python train.py --n_experts=256 --balance_loss=0.00135 --optimizer="adamw" --beta1=0.95 --grad_clip=1.0
Below are experts of layer 3 (counted from 0) of a mixture-of-experts language model. Rows are named router (the router's row for the expert), down (a neuron's output weights, with its number) and show model dimensions 0-127. Each number is 500 + 25 x the weight over its row's rms, rounded and kept within 0 to 999. Numbers have three digits each.
Before each expert's rows: a language model's description of what the expert responds to. This comes from a sample of Wikipedia text that the model never trained on.

# expert 41
Description: Verb endings in prose. Verb suffixes and short verbs in narrative sentences, e.g. -ed, -ing, fel-t, pret-end, had, with, set up.
router:504459496462501494522472495490506439482475490518445492466474478485570494510468500508548559481454539498506527507519489462499529509517515518521504564483527495493523476501505538496501484516495538508498567487533533497499516496491458535542515484511483476501480511499482464508487511518489486488454494506471485517465520525502471511494507504501500462540506499487496515517502510491498494441447
down0:506500506475544469482486535478468516505497518507511475477455450496499484542525510497490498511480514527489520496481490515500490493477496521492502502495507505547469462486526520479465521507488489517497539502501450491519536545563481470526504503518479511474489498519476521460477519528514513479485515491516533512422485522519506477565505524482500522465464528480492503529543555472454477453503
down1:507476477480522512553491501509537458537513527511442524510549498544460476498453532512458531533539498539528503496499465468453493486490529545456491510501497487504475482500503495504463504506484487489529522519527498516508495502496493500520485549531518461516537485489478456524474491477529502506508503503493448488467490498495520470481522529471503458487516528532458498507445505492487497456494
down2:507510491507548460457510536514542472511475494471482520490477495489547501500472508522519527481515543527514530454487525461532491500486467538542425542499489493490504517510485507526527450510507485503505496488493528535476497530507505518506512475526485471509459528514490447501486515548512504471502488490466528503485513507572497498537492505519497505472478528497525534488485491482513508453451
down3:531504452485473500508507453495525511499489536464557527522477490470495481478508454509508473500484495505463456492476487523529480440500525521493484514579468471450499541480502486512495468483494496483526508467466423520522489497534511483511515527496483506491479495461520523513500486481540491506519493512526481492518470498492549493517499509499501498479476527506534539513547506504501513553504
down4:483528480458500479541501485500483539516518510482488501568526506523473490511475472502499488519480519496501472485446504498529539572520524492510529451493501479509502535492495494535493533497536529460471476506529484478512509466465495485531531494450526510473458482516492491529493528492454530511519509489505474519546469490500487477527471516472494513566488497520488509463516517507547532520502
down5:489546546508549508481527489533521513514486511483480517525465540495508480452482490471544435502451543483495499524476500474507487488475532485503505499506500494483476506482546519488488508493501518497516537485482545454483495472509503488538541502477502460487472450516493557520490489510506490505490481496471554534486514502534485505519540513442511479485506498503507546498528537461495474477506
down6:521509470542507477523466516493487522494485480474505505536475439461503501522483512473505491474498520428469482506540498499483467502542518487529506507477497484520512549517498483521470557477533462513518481492523518503532497520461514468502506461509492466490474504525464465522450515489495487526470499523512530529529505485501496518508434513482484537512478563512515476511491536489501506544498
down7:483505479493468542474469482528539483480523488513464464475532526535532483481482518501516489471554514526512504531504535465490486472497499544508495511447458540460486514540502499509515493475484497494507507484483550522467504492530480509515472519502516459491527540506528499511543447450548533475526473476500537466508513515515451469518516517510517471512519484500517520513477481488486504495541
down8:491497461488499478544534516499460529510463536466502460542499485451503492521505482503476494496506462493466509489459483490507514503509483500511523457495478496555506519449540482498498506505471494482481525502502529487520491508513522478502518512512458479466477446501466512482496528507505453528518490499544519504516536490536517477504456538458496494492497477532569535510538510494547535539504
down9:500507480474486481560542472458527513490494498521486505494506509506495489483476524471524510491474462573513549484536461493487516476491474482488488560494488525459540514512498465473449484486495480491467501488481475485475516454473476499533462530504506445535521486502515503476481474492501474507523471502511515474452459499497474490535486514485513505478510464485547477515506495471541505461513
down10:508506475508492496494533477436553520534502496486497507507452466503484474480504520516476459511512483513510484515490497525501480441482519495508471490540496476456496519451502490564477495472494418462463499496504459519504519499538496482511505491501505498494508497510520539517529490521483506513516512498489498491523507525450545500500510497565504537508478489482485523516519500459473426504507
down11:519509523489514498469470498509512468537527518477500505470460476492487506494497518556510505490514518511494482501535505548490472472481523516520527469495465438463506497431525510523495502504539432477511481482471460503492517501499458465516507496519514485529520521516495482561530468496505465477496460507518477486520526513524541489537481506534450498499523490476468513508472529464542476504487

# expert 11
Description: Mid-word name fragments. Inner word pieces of proper names and foreign words, e.g. Fayett-ev-ille, Mann-he-im, Cern-ov-ich, Los Angel-es, P-un-jabi.
router:501504456491511478540522497484533491472459494513514513504472457475523494533482524487496479507476533517484572494502492489499501538497558524525498512481512525463517500447503504501509479504469496488525496492524532492474529483480474517505488480490468481486490523477455509508504517507504486510476486514468512523477499496532493477520537592436476451509450494484490503533518492477488456476461
down0:477519476544500511530513502506476522530492500496490505506466473526500464472541466489494482511549539488471508518524486482481433491539510506523481543496562493512533514492509500494540484516497466518479534512490435486493491467508497524473483465462534545505518494471539469474459484470502474480465507475499529515501538553517514513483501523514536510517505496477531473469503533499530523515527
down1:505498487534508491524481502484540434513493543495459505500455548471496483499507464580527450508511544486506500526505472483489535516543486520545504484517466499521455497491524500481503477509463479491475491497520479526521529503494500522509531501527521500500533499529516529497513435531514442495493489489478442508540479509486483491522495502504483489515503485506511465490492471505501551507458
down2:505474493503503484550487471516493499494470494496502475491496518492555504527514475494490489498460535486495489489458449506468450504531489498527510472486502548498488505513465428488480443501528528545546497515557506498514471490442510525456531500491492473496536503505476497529507506484464482553489497516504519506508479509506476484465495509476487487478449466536475504526493464475541503487487
down3:542550501544487495567500502478460512467499492493500517540522505477483454466513482502480506498490515516501511538547537531471471487470538477486531479511494562512544495508495492522507498486513515520500470508511456508524506532511495495517504494504513559460506519510488502548507483537515561462505494503484521493512498517517503478471500532452480482511456523490571489500496513485484520478523
down4:505488460503517519506521497533508511482495547474504502486449529487496523514490501529559493506504518494488478501474472518504503530552494479502533482485451537535513520546488487507491494521480479499463499487497567483483548495461410463520539505521500493470506514511517478523544519497502460471506474519499462532506504498462530508494532471541512483519461482492476512480475531495515524518498
down5:495506505511507503497519502497515502519491518455477538509515522465498507483483501494553550500484468513508494442472455523500523496470491480526521496475486472502496516475478500471481519522520501492482507476557549577490518480521543506485503492519450450475478527502451522497486477522468520517504474485520494566527520463520451529520524516526453497535483494500476496489512521533513487505510
down6:503513531560507498505465495477536546479540511495525517534503477563493462486513510515468497521538470528533501513503522485481517502460512487477518485510518552499554492497520536522538529499488521526483505516518444507494521504527532495535518503470524532472554508490519499515507521555481550494499492489489466492537484511551526503474537488476498533532511493513508501486486552509477497509491
down7:521529534498470525485463511518475531453485470503518494501461519499473516530521481506484516471491481493475527480438498505501500485547545491482497491505483473502497509530531509565501474500470513506504539530478585513502490505504452520533508496490491460496499501458498472510487516558530480532521480455498488495511548500546498477470504481486503494509495470480455562502486488497485494509484
down8:492479567513508500512508480498454478493450490498521487484525481496547508495507476495512520543458538480470496496540531485505488471498546472509469515481505475498523498467502529472504531492513488502493506507449573537515474494525474510524512528493463507509534451513486468484508517504478495488473527553505522504504515488499502524499519494526497457497492499475443503488587495485537518507518
down9:521506523490483517518490471521491536540539513503485445468490478481471500504530491528569517468482465481524503471515521531513488496521487506496541528486502503516501523488452509553472440501550515473541528483575512477478512525504507466509488488508487470532515528500509512493486484490509514483520491459524482490485467512461532474506478538507489482462500484505517525457450494501513472500524
down10:503501482522519462487507554515500477490501517505514474519496539457484509498528485501539447527496486490517489529551511506524442528492478480468533489473488478494448484505522511453493486488540490493493465486488511527518509538536448512471508510533486536496510497527489530441537511511516498491525531518512432516507445505499543492521485500548514507503506479484537513492457494479488497474523
down11:460513486523499498472507481530489548493498525485472545511479519491559513471454507468503509513503522511481462455494518521531494500473505537504525552505531519462526480473486493500493539530490518503490521477481466498507518423529514530532473474527523486486537503464504487478488514507492485484517481580518533536470515449529488509500489489537475486515482493502497464496478515508499518500540

# expert 30
Description: Mid-word syllables. Middle syllable pieces of common words split by the tokenizer, such as tic in article, ov in removal, par and por in corporation.
router:493502438503543491495516519515543499473489460488507494478496504496534520539497498515516522495460494536521508516471483476503500502525477545544517491478527568485503474458510471507502489485499541493487523514494525492473529479461483487502499464528439490505486517501484502496531525509460501555489530524453493508491521474522455513498524519458480441491499513519461535506504515490489487478436
down0:526506484480493528508481480499501466466479533512517555438494514516488512534496481469505531514493494470472508455507500533447469476464485490537539531508551511502465497520481492489449491506524464500501445500484519509467502481517506499464512485485536463485494507517515484510507511478517546490504464526535491518511516484542437489481478470513455537507512480501520473473479481473533512545499
down1:478525495523509493478516547485513481456514465499477499486504525521513525495462490530479503488524492526469440509568522488555461513457509530474518491505468492492468480523511494477491530531493528494508551455444495511505474512451497472504498485479525505514526510508511474508522518529539531529527466436522468474511515529502525476493510518532477493499499507555512489508473526532486498515503
down2:530530505516519474499506487521529520499509515475485507514510507504472518472543519470534461510454526479475494532499510496503461482513454488563472488510484519533462536544519502494491537552498474510482490487518485510511469491506507464535553464531518539497496495561472523487496490505459512501524511577521496491550518483517457475513495470528492493517510488506492486474486526491462473501476
down3:496514498535475522516515472480506505547480492531511489509500471518512489507505441495467468515472482503500513513482477546503511485459465505453496523497470462509488494482532488495502523475522505526445522525518458504490484504488514447496487484492539521508461460536506446520493510505493522494499487507507459511540470537525490447527481517501556510442552489499482480499467512531493554524493
down4:501479500500482489486486498469503526500538530475499526483495479499509444466522522472507499482517503505493533522526515517501491491442500490513489513549543476478467540476450488512518487487500524487532506537529429547483473476539517514480465494492525504479462537484531544520494487515487533476533499473461510527504467487487529520471526499469532561509515503533493501495439497480499474516488
down5:506512523466513504514476516523506487474510497505485503479502481505515531504485514502505512516463501536486488522474475504508458517552558528508535521495507491488556496543550496501453473480501471521529520480504523533493499466484512543536492542529529531465499497486505480498496493534474540479470534510481527495494507525532459487510491491477505494508511479474519561489568518445529556474492
down6:533490487517465514540508555488531519495477512503524499497507533492520509497495455510507510501503488485484549527529479488481529485463513488483542488497501505514460547509504517498469500519492501520525459460482511494539453497480520509493521495541452470485484494514563475491485478522527435511504456533504503496513506528528469488528483482495501494540513471486534462479458512499546555523456
down7:466521484450499530494512494491464567460520472488515493498503482509482500479499531462496452487495503498521517505448485471484491501523505497525432521512511522474533490531532437522464498519514493472426503514484546481465506495490529477555498485530485535486514479491507483514489504500463464526488531485501539513439518502495508505496519503523507471498521499523544522496521521519483505518483
down8:507533520515508479506478488524473555459494539487477519487529526476513509484522548490492454508525511476468497496545514520527506534488501490582538497503522507476473493455515518475475516529490516474496464479518437570474492518490532541513493500511501535480515486496527513546509477518482484487505476479502498519481493520533497447536493547515502486495480526482482484501507485525518492541521
down9:503467490458488447481514513500438526505512484507532523504470478465477528503524507448517474473514515487536465506503538523539506524541483505480506503491475487490516498474464509472487508503513478502505516476527550466538566483481487501502476535478516423478490511478483477498494520533472545497465492444508510491505504512491495480507547531489520513498479510448489494502488509494477520530459
down10:502453501532532537487467505483501466474500493465524462501488519515467496483521481484533506495465506489478508485492484486495476480509510504524487534438464506510512511495479536525514499492503531474442523518444536555493480523498464527485520470551498523548470515503469506491489527469508474470474550541518489537512533487496524535517490506524496511471517514537438505466488511507526517484514
down11:493512485478495512508523500497509449494505478514513529550500523500488526516475529522489478473474513481556498512514495494514508526509491520460467463492511522463532471528485490510467429487519484514461497510465540472510504520472539464542533458456492519501504499511486420469497547505503531513508504561544493478527486515552529498498491492493476480519538491495492480516492475502474519488491

# expert 5
Description: Field and cell separators. Colons after field labels in infobox lists and pipe separators in tables, e.g. Province:, Hanja:, Clade:, | between cells.
router:507499465425478498529526461506520484475486491493450493470480507470494495502489493469544497482491543509519545473480494521508490528535539529503529519453506533457555510495497531456502484490501526490531518502511525477432546472501456556520532475525503487497500535470516491531520502510497463505506506502500501504499517536542464489537503465491513490507495507477472531529509511476489483496498
down0:530532464521500525482523482524509541528527526488534517503484507515439495489496470522526493459450530469484494519511500534470517447536487504508498533486536514481516553550504534539514512535497477517463492499498519473493482474492511473500511461504545519505481481507495459504505510500474521535493501481532529549514515461508526522480505536474472545512491470544460516496487526467521522480501
down1:509488531479516505508441517512472507540526506557530461463485494524494486499495506539507563526461477505434512526532478469481506505511532534512494527511518454524476460488496527494500503500485496479530549526547532500525516498509507507522514553502478472509504466469477523453500472494519488506510497496468494477524520520496484498456473479537494529512487493514496521499523445472516543498495
down2:534505466520566471534501506493452419512505521507501502465493504515465529454482490480501484488538535520461519493495511543513499496485525472473548489527520457509521523487510516481513505460505502519515487482479459517511490491503506496474460525530518491517477515480477528503506478488446503489509546514499508459482476507512450530541512504533521488508493498467503538483518555495517461503471
down3:534522548565502505472508518473495470514470487484477487500486501477477497452508493510509477510504458490486478479482537509523440521499488491529518473526489454531445524448505505495504498472518489492525519462489493514490488533527482542502471507504498522477466496509475512483468493529536530492468499506445526516507491525525476462498468499464489490427524511449522537499527507491499510489469
down4:506456547530485505493544519468539496502520490472457509477500477487541531526526474470501496531468469536523503506502497496501500508532498474522562446454523495530497493493475469527494480510533525511501508532496538474510533515532471487480537494545503523456525470528519520520525512506472497531514483524487521454502529519511465488493519454511485480522493498472520472539539487545513506514484
down5:510506492488504489498477486525520457522526474459497486514500528529469456515492466532474480484465525495497520481522483504501477540533510487467532508467527484507492498512503491480542495460501482469539489481485465494519526524517533509474511538507522487469510475482515540549494477520538519505528499490478486476499520527486421501473449497526490529498519486525475480449491511451439552489499
down6:528485461506541516473491480542539472490525502512494527523483503497459489510522512518439478498480506480530514502517552494457432489498510535485476500519508458446531494544514520469537489491483490469492527511503471510518504512485484482494509487548505481502469474509568482507499480469505564455525529510489485465531515527522541489519445483509502499512508527502515497496491514498467525500496
down7:457491477487537483546516499490539491523513503497512554561526437526501498489446492490489521510519551465497486519510513495450518502449481544491454478511521504507523529491493509520465479480524504508470486536487512492470504480471486466559532486471530516521491528483531468469525494489492482517536487516509501478499513491476507511494488437514495512553511491515538496481505499500506456506521
down8:542483490495526453533505483469490471477483504469512512479485486482484560506495491484489490529531499520543505451523493504487516514497490506493515508497489485506523500456526467479487478515514515473498473495498552514455521453499481522475454479556516525490464508526511470466546523479520508551509494523512531509454522494512466516517497466486528516505479506460510542484466505460509505421507
down9:477488461490524469520481486468534501512520488515475511568523486494502527495536508493556509519479513550480498488536472492503527487514504467487536478485494472543466460517457491500518491519518434501488503536538496506516502502531496481500546497488516488486515531533504553507510468511548510503490485540480496511533508500497470536442509516510507500521513484506534457521532461496479547500539
down10:493499494485485471539508535544517467459476496490491484479473467507470535467497508507489522494525476473515544507480503503490448525491552501461461515460472515405499481482472494481486475503505498464547508492491519487470498489499502477499476495531511550480472548488486457499527502507464528490530552454470513504491469539520478476526496481501533487525485511489501496524487497504480532505485
down11:553459525528490500494527495523478515483496527540470490480463510491475556508518484507514519480514433489490513512538527525489441489484478510488499555486500501498561471520488489507474469520493504490507502495476504514480466430470454544508509547523504499498498508545514508482519503536524486512523540557470525490478518475503537548513518528534511484505499515516498481532511505493497503491496

# expert 34
Description: Ro/pro/co word pieces. Mid-word syllables like ro, pro, bu, Co, Bro in names and words, such as Con-tro-versy, Pet-ro-v, ro-bu-ster.
router:515498512513510486524511458488500478476481481503503491465504486510502509502507504488497497475494521492519531524525507486540510545528527508538496506483520499485538467486510538508453414473455499515487540495493516509489520496468484538508505461522489463502479520501496480515504567503496466522479504530483523508503545485531438476511537545478476464503493537433487527520546479494525466492489
down0:485495493514499525510449509490512497509493485494502507520420500498446492462536566505520481529519500527484515518529498536499486486501491474538481526506527506498475531503539470543492459489520470484526506493508507481502540528521535481515465483473544538471502519489514528519498506525483471456484544471522525514486541514561484509540520470474469487526495524457502493510512500512485497454490
down1:523469538533524494474520471496498485433499510510512438509538495551486468491509479519485550506478498525468475497533507571507481539551497523504470461547515459481488506527439489523486472497504474477508494517457492526516500544451515519485498515493496504519468482503513526529487495490509478475529501489505486508479521485498521543498513483470507511514496505509501457497514500454507468458500
down2:525527528505531536551514505489527538514492515484526490497474542465553488502505493490499443520491501473482466479541532511491501518493482554497524486532537483476525533493503507539510465504524475459507508541504459510543479510518520466493477468501511551530485498552530493533512473518503522462536502501468439532518521512474531511509508496512535522516508499503502493521513533534473487516520
down3:553454516529509458515527491500524513433471502492488494546486461495476467508502492527502526491508468475513491499480507463482504527486485476502516485548501517473502480485521496520458444517505480480541500501474476495500427555486489476491489485532517491525482525507495502476513532509496528497499501565479494477521550489459526493490516515524509507481515505452439471507518514500516520511466
down4:498512465472524496494479504516495530509479503500508536467541472535496495550489491505475546486474491492514516496426489454490518454477494494511500535483521498475524494468547485489506474513493547514483485498547514505471546476525469517463568510512485472476505469484452536448495495483497471526474535505484523491509493513500492506493463499526499479472462529466491528486486457485510539497500
down5:483439488511476498495503481499503481516531464504529503511511500503511479501477465514469501490508481534508511521536475505496504535518509481464465473472485519496473454493505490537496504491503494510485523482529486503527503539472483499485492507508494498505495552518498549543518518492548469514544596490530493489528516513522521519485466570452480535475550460490513497460515503517466513501472
down6:523462429464468495459526482502488475521540516529500496497489509496526509545518496517530470488527478474510512467504483514460455453520507495473460538510480501473527483516526468475492506516524514493478523477545496452500490502506458492505497488543510488525548519526488505488499488490511492491525509496559506512511504541473515511486495510464500489513477523534476475522469485475434530440492
down7:526500485489540545510518529511521487494471516498497525512459517488487514494464539543509526535525499516524482471532478522549460488476473503496502505490504483493483518486521479459515519503460507515517486494495530507510498498496499507535515467502507491454513579452469494517494529509520503483511490504460451480504483516499499447469521499471554496479495537509447459464506489471515551516446
down8:507455466477501521504494506511505472522526481536514482470525491529512502527485489524483511490496492518545502490517492518467504484479554514501548471489526496476480521484521460507491505499564510498485495512535496529483464499535524478499521470468495579499483516483528507497520494544498490483507554464497506486471537516458543532482475523464500496423523458539489496469516501513508529482506
down9:477463477524497512502531491482505448506477522499480481467505484543518524471509528561490527502534524507502518508519488504518463455538528500463542539457536501515455457442482526482531506512497492496508516508461522480519498515477464543516477527514507528492532486438523521473494525494495472486532518559488487499497510476504497471493481500530499482468520493540486531472532526523496512497482
down10:516534488501475491425496494453516482512486540510491461484500470516460479481503488484517534500483512497506485496560506517497500491484496462484516516543497484514490495462484486521524534507490461547464490487488519461536508509465498519532453482481521502508449521525471543495537464494507483522498449546534490483522500503520516539495529539445464465502488513489495469492544518498478489488494
down11:495514475496512478450479525541506488495521485510509492481500540470467498489478507492590457494496508515503513540471546518519461544493466503553543475519484483515515485486474468547479505498466540544463484475520468506499521511464532497521493477478505548542509514512531500493514481495500519499518502497531523495478484475466472518527463542521459519461508483489529487519501479506494509474504

# expert 24
Description: Clause-ending commas. Commas and other clause punctuation after a noun, before which, such as, although or and, such as the comma in "District Courts, which".
router:502462500471538476522538456468521479458499482465517498487459479464511510513491521480511535467464515494537523513452498484527542504517512483513511546486520534476554477486505553524500460469509533481488496488466512471469515459494493530535541492536488492480496513490498492541515495493497485545512514547495530506478551475527477487519523517466523498541477499479501516514508487477528495480464
down1:509502535474465479497469568542515508497473503470452513467523479464482499533496534516497461516521480513515498515515515506477493527510519464488530477435472503495511516483501511453491481490471500496475473512511503507486542497492458500498465454498538498495484541461504467525488518491446524508478433468524459518486476498527495482488536545502471493464519507506514526493514523487486461499527
down2:489522471498473522525516464503553533511520495514492516489532530521530499489523487477499570472474504511476501508479500452487504501496497562502541533537485491523472489496504537476529505506500515529471503472492525469482467506494485476528546522522482463478487498531516499482440535497509484538503514536512487460525486540502498452513500510498489440486485569538511477480516486518485488490471
down3:534534493440479488502466486530533440516503519496444510482541538523487545486483471476498534456524509479447499480499495506535492509484496480480462529508503471503486506490480502514502505538504501522513551496510485529501472501510536512515463510504499464456527473504496513500517491543489506514506501486481448489466506488483502477531474549515499476517540559503489526529497514470555473511474
down4:559471494521513492475502534511469475532510517486478540523522462479495473486484487466478542480507538529529535491495511455480467529537495504503515505491480511513448481497498477461481511498465490539511501488525510487529522497498480484474526457477465525497541488469495481492495513546512495503474453467453466484533501488519455445540500544515456515469487488502505488482497505494461520537495
down5:513514491530472487516518460491541491491479535471443482463478510525467509499512509499533538483498467452460480442499474540525503467495490498481508494502490498507530464518486503505490529486493518494512501457489527466525515518458514499499530532506499530506502479491501466519469548488552508529517506500516536449494522487528502507473487521486567464504484544528494493521443500519535467524521
down6:505445470502499526418513528486502469521497511524514496488519459501532497497482484472475505471477437479505515492495518544458474505535450512502511437480513519474492538494500480511494512524496458528520512487542492512477477490520492515491497468484457523540511514488517440507528522472462519500478481497474515515515449460492526511513468514468493501484461518494500486510511475501493492544530
down7:499486499479517500507545515481481501489481482473543488538494520465556493445505512513518498463486484485492530477513519531507489491527516462498469472474510509512538517525520516518493476519506484463482467504433455534478481484519570492489507463499468484513478507528505489523531470469461525504536527529486501497514490495507526523482484518424555528513503495482501511481507508490524513501442
down8:537551480502480467467498487545529509523501526515498505502512488476484514521508516477540588510506496472491503447476501496515451480466504515489495524499478512517534450523492526522495529480536521510493512488465530450510514492486490512478531506519512483511480482498484513464505525487506527527515501551520544467476504525508483499477477496494511434520475571486461509536467508481511476505500
down9:521458486521473522413506476454486489488510508487507531519528458551487525498530493524438479466519503484505493495515482509470443485486508537505475503500500480515484501483530501480536511473490488520483535447485513515530495500483555486483517483558473562518511489497484499518533494538507566495477511511494528510511496483496540493490484528504474510468506513494519502469507516468519523513490
down10:478493453496512511492499503493504464478491533529494509497474513532532521465484465484520542497471532477483512511473480490484575461500480521540565528520547513479490503510505483513451518524506541456498510503499503491469504492514492523530546502526491469465529502494506508474536496487546468479482549466498510486525519491519467549514502516461517508514488518518480456482478521513516518444502
down11:470518491506502489508490520510470482464467489489500499486481520483531510499470524500486545503531530534467476499514430549500512507541542472505520492465466487527540484493510500468466510503516519491482512508504579474473524492436513487474535465508498480542482521472477476467498489512493487535526515493522486503501491519522456506509539513459517502513512459520524517506506447471547504523480
down12:499495513504527501469520505462485503538510522496527524498527492520545513500491503526526488553499509513495482529519501487523552489516526507508537498496535492502529456522487512533482488498557505503508498539503525501520452467485541537489445484528546539522512551510506500497511506486545460490519545463519504537472503452440556491482476520500529510473488473523507480511477500516469512507519

# expert 10
Description: Non-Latin bytes, table cells. Raw UTF-8 byte pieces of Cyrillic, Arabic, Japanese, Bengali and diacritic letters, plus table cell pipes and symbols like °, ′, –.
router:509487485476492486542486502479521496467491477477503539479487503483533519497493515478544490435467518518517531494447478484524485507524496527548522544474517534483537467471522505516508491465496523508459513517473533471473512474453453515533522489530470483468477483479484473528511510520468476510507498563475544538482505506550478491505504499483518490501513504456467520538508520479526481481490
down0:475464510465520509504502498498495533524508456512513508476499499512501496499479504528523477476475433532512511496472484493485515504497492489515554493522491513481491519510454515493540535467518558491509486503470460528522489532488489514530447552498481503503477459464494504456475476460498466512495516503513468510498439489502502491479490501478528526443480463492471518476477556507526555461499
down1:483490504538500504501507495517469512482490481455509530482499501466533484493533506441490525515496516489510488497534473522518531481558470498520458524524510532499477493468447498483477497494472440485481479506502531513479490510520516501480518517486521483437502580529513490535476534555510498471465511496502532522500511505520504518531501489474496451565496524524478484482504494491495518501549
down2:479496474502486515526487495487501508478494489495493520494499489480550510467491533466473524500509529541510478507534524504501522510539475504528475515494565524519468455484448484520523501490501468490504460522510543490482529507504485500523512499501486511473454567502517475469485568525519475455477480510438510494454507466484470469499493507496497496543508521548506483490491542468511521519541
down3:473485506495487498507520479517475480496499450444486540491520512467513473499493556438500484507484507524465489517514486546487567473552472464508495483510502529490485547500469514466444504521479462491499481528498514479498536505484534495515497507510546499459492541495525481482476513559520476453502485481513525508504481506480465501480535500497508482531515505521481481470481537512511501539531
down4:506517473506489521502508508530495541538483497511529460534511458494541449519518498513503512496503559459495472501525493493496500475502517512502475468535458484482481500467504494521493525504524469517509529461518457503519540473522508552526491471432469467501479447513469498514516539506514552523539521485475489485467501496525535519519528526509494532515473522462493457491471500533509491520506
down5:532526488482505487512483518492501475539509506498519503522532481492457515485489478534494464498499496480493506490458526493525494505462499492456514474479474466502508505522543470499452476501523544509525524488481423499510539525486509495514473494535456521532531445508508512438517493441516514553535535477525464465504477504450473501502479504540527544488496496499528514497494507517491504496473
down6:509492480534497485496491509478517505522520487500500483572533519513531434464505490438505470500534442490530528478528517484485505526484476504501482478518525481487511515507504498460509533468503513468515475521467451534477472531483515492524457488464500501474474488548538477519449514511523532461544482497492496501503478575494488491504537497470502516480487479505507509518476506487469515492519
down7:444514495480510523464514505453518507505522482485485546517484503487489529501465527540489488509477479506513480544467498515504503476484457516471529508471509531466538473466527554516464440516449497524524525460473542493513546482520478508533492505498502525477523504511519471493510499431492482499468535503524535494510509494494490550484553483522486538534476499487501479522514502489520502492506
down8:513488506443480497487492487457496507522479492477495469510509494502475527486518537499522452484455469491477484483460526470467501518509526463500517486477476518502490514491528503563489512512497516528512501519482490482513474492516526535535474504516506509532501401514478496525502459484467478502525492542515516501472461473496499528455533495479502565514529476457507481475508543515494535500523
down9:493523511512462536443494503527540504522517506533469468441474507490491501545520496474476464502530439522497501489518487503509496531507500488512487533499489462541468491482536489446491477533452468480475535532507567523494474475482512453507509463532473515485484505493511508496528498503496500471487502487504518541529507470499515528486452511477508468481494524514479507445514494475520499502462
down10:472476499523482470475483505522485477467523502504535511496522492492528485522494501499492531480533530509519527484505492524528505504448483483533460550530555486490491504492460469473496507489452488492510488493529516522483490537519512493479538498481497497483499588465537490476488552482532527469469524469447503506483488488481482481545458523521493500526489535539485535481491489497491443492482
down11:481501476505523535505542504517486520544496507487531513517534455489483510495466521476442474470501452510467499537534530515522477462513466463434506490514498472510461498502489453483469526500548504507501456504524460520522496494529544488511499467484489486490492481518514506487504509502560478540523522485461523484521488493530475487501498517491525550571491497521472497491493489524485524509490

# expert 57
Description: Commas, nationality adjectives, prefixes. Commas and years in biographical and list text, nationality or party adjectives like American, Russian, Republican, and prefixes pre- and non-.
router:468472458449492464521504466502499506487483525478509491488500499498515503533508495495554502489477528538528504447509490498486512492525524518499516507471500509486545492508501470512447487432505514482498522510467520493433541470489478503543534504543475474477453534481481500523531508502491495540484503503506493500471572519546476454506497504478520482483459508504513519521499496470521468472480
down0:481481539548522483498477506483501486495504471493485516478480486500509507488514525485488503532514488551516473518477465462510545517474490522514547499503487517524480501520528488444506508489413492510480502536484520478534506514516522501475548529490520489471553513501495496452510498493486483479509499519490504503489467520493428496494544467556526481499513525482499467505538477515530509527560
down1:520478521450495472505509499525487477493479460545514507513511509493475499460496527554506502508488529468503530517528507472483490487460484505483471542516489503486530494508477523540519512504521516488505452488491382492494491490494470511515437512512535490516517500477546485520494502488513479486531512520510491486460485479481518473471517494462486559488494507502497493528461501489462450482484
down2:446488478541536499522475511478502519550461517485496552572488550526495526516494503504493500496540474497476478500490565522492514444537564497486463475497523489508517518495513494528493485502528490496500522478474491507496470465492517495501480505495518492523532467526495550545510499500530509511493491501519454485519485506519507478518485492526480473524498479474505515496438491488551481540502
down3:530527499498454448489499485554482500476500467497470505467453484498500508525474544483513480466502464530507535511470535487493481520527528519467495529487472500501511466438514467492467463517492548543496505519472491480503516488493515480535486499487483466492515498501521475436506485481442479497493483519537495475484491479488470496534527507450476515515500541470471497475494516514452471514489
down4:494489499486495507519483479477489523483535540497501525467464492489485532503494524516521523510466498547469497473519469506454550485552477515490532537452516512501447486479480472478517479526494440522505527458471504515491469546496499506481520553536501523506519487508500427520459477479532507484483507504557522496466482498466499492493492499528485499530503476464500516480516482464479491519525
down5:486513456463487464492485487454475493498514488529491496520516468472505465528539503500499532505504541521521477480468493470489509509475459499475481548500449548534477546509500499509564495486486467505506551469509556469475510529471469489471492521451480520513543553510505482483514515497496530495471514521486505491495517504478499496524511495479511489481486539475463517496537532521481537528530
down6:489496508469476509515474480483500472519532511514509488500489560485542500493513471498477501476458517499499513479527456491472559472527469498497520514454526489503476513481515493443496506504495502492517519518487594491511494508531508494489560515525521456469551492518503525534498464465471504442516505481520489541501497471462499514530491524468538521514514483500516491460480504522526530498499
down7:533499540507491508532490490533535525479524492491502517485520512448500486505491513445508451504461520480534493517481485500490515509454489494480522522507454484505468508452510488508509530542531480489540490549502528461506495508513443467525506455480471454477492496482467515503489541452446477493477474488496493506496550467536490485497509514472478516452498516517517503475502516508488475491445
down8:490525473498530523537511502522473439505528485465510496524530571515486421519501520468504510514521488543512483508522523486449530509490508515476489478500491542512491484487501505467475466461500487480486520514487539500499523500471546466483508538497519486505468533489513505537529449492491535509494507442494508454502516488480495467488498502526538511479527481499477483504473470539483478462484
down9:504543510505485562475459508522501525506467482484484496457484490481476504503482538469528472516487473505474499446461512486482538495475509499467496543521505504458491476472486463457484516505487512529515461511478542500508480496539482510550506511497494438480526513474506486500477473484474498493487533512493506528490476448507465529532534518454521540477465495491455535513526495499471497515467
down10:443475497470489532503477475479539494511511480566491488466525481476509507489484498535466508528489540525494460489509490486511531499503475463459494492527551516537529514489495495485540521478473454477502528511495464504491557444494487472469525499472558481488510459492501514515489513450517483515541485488520510517484481510458547526445509500512479534505507487512500502486460483497500493499496
down11:499529555539471503518486537488471543519515502533473530490451484527510503475525502532501488483489500474495521496496473458522514530546516517473577508466509492508500471551514549480526509491475499513503503493532510496523499509494490513507490486494541471478540488532503491543534544497489486490499487507517482531515503520477527546487550506512470497492533525481539518488491483505538520573513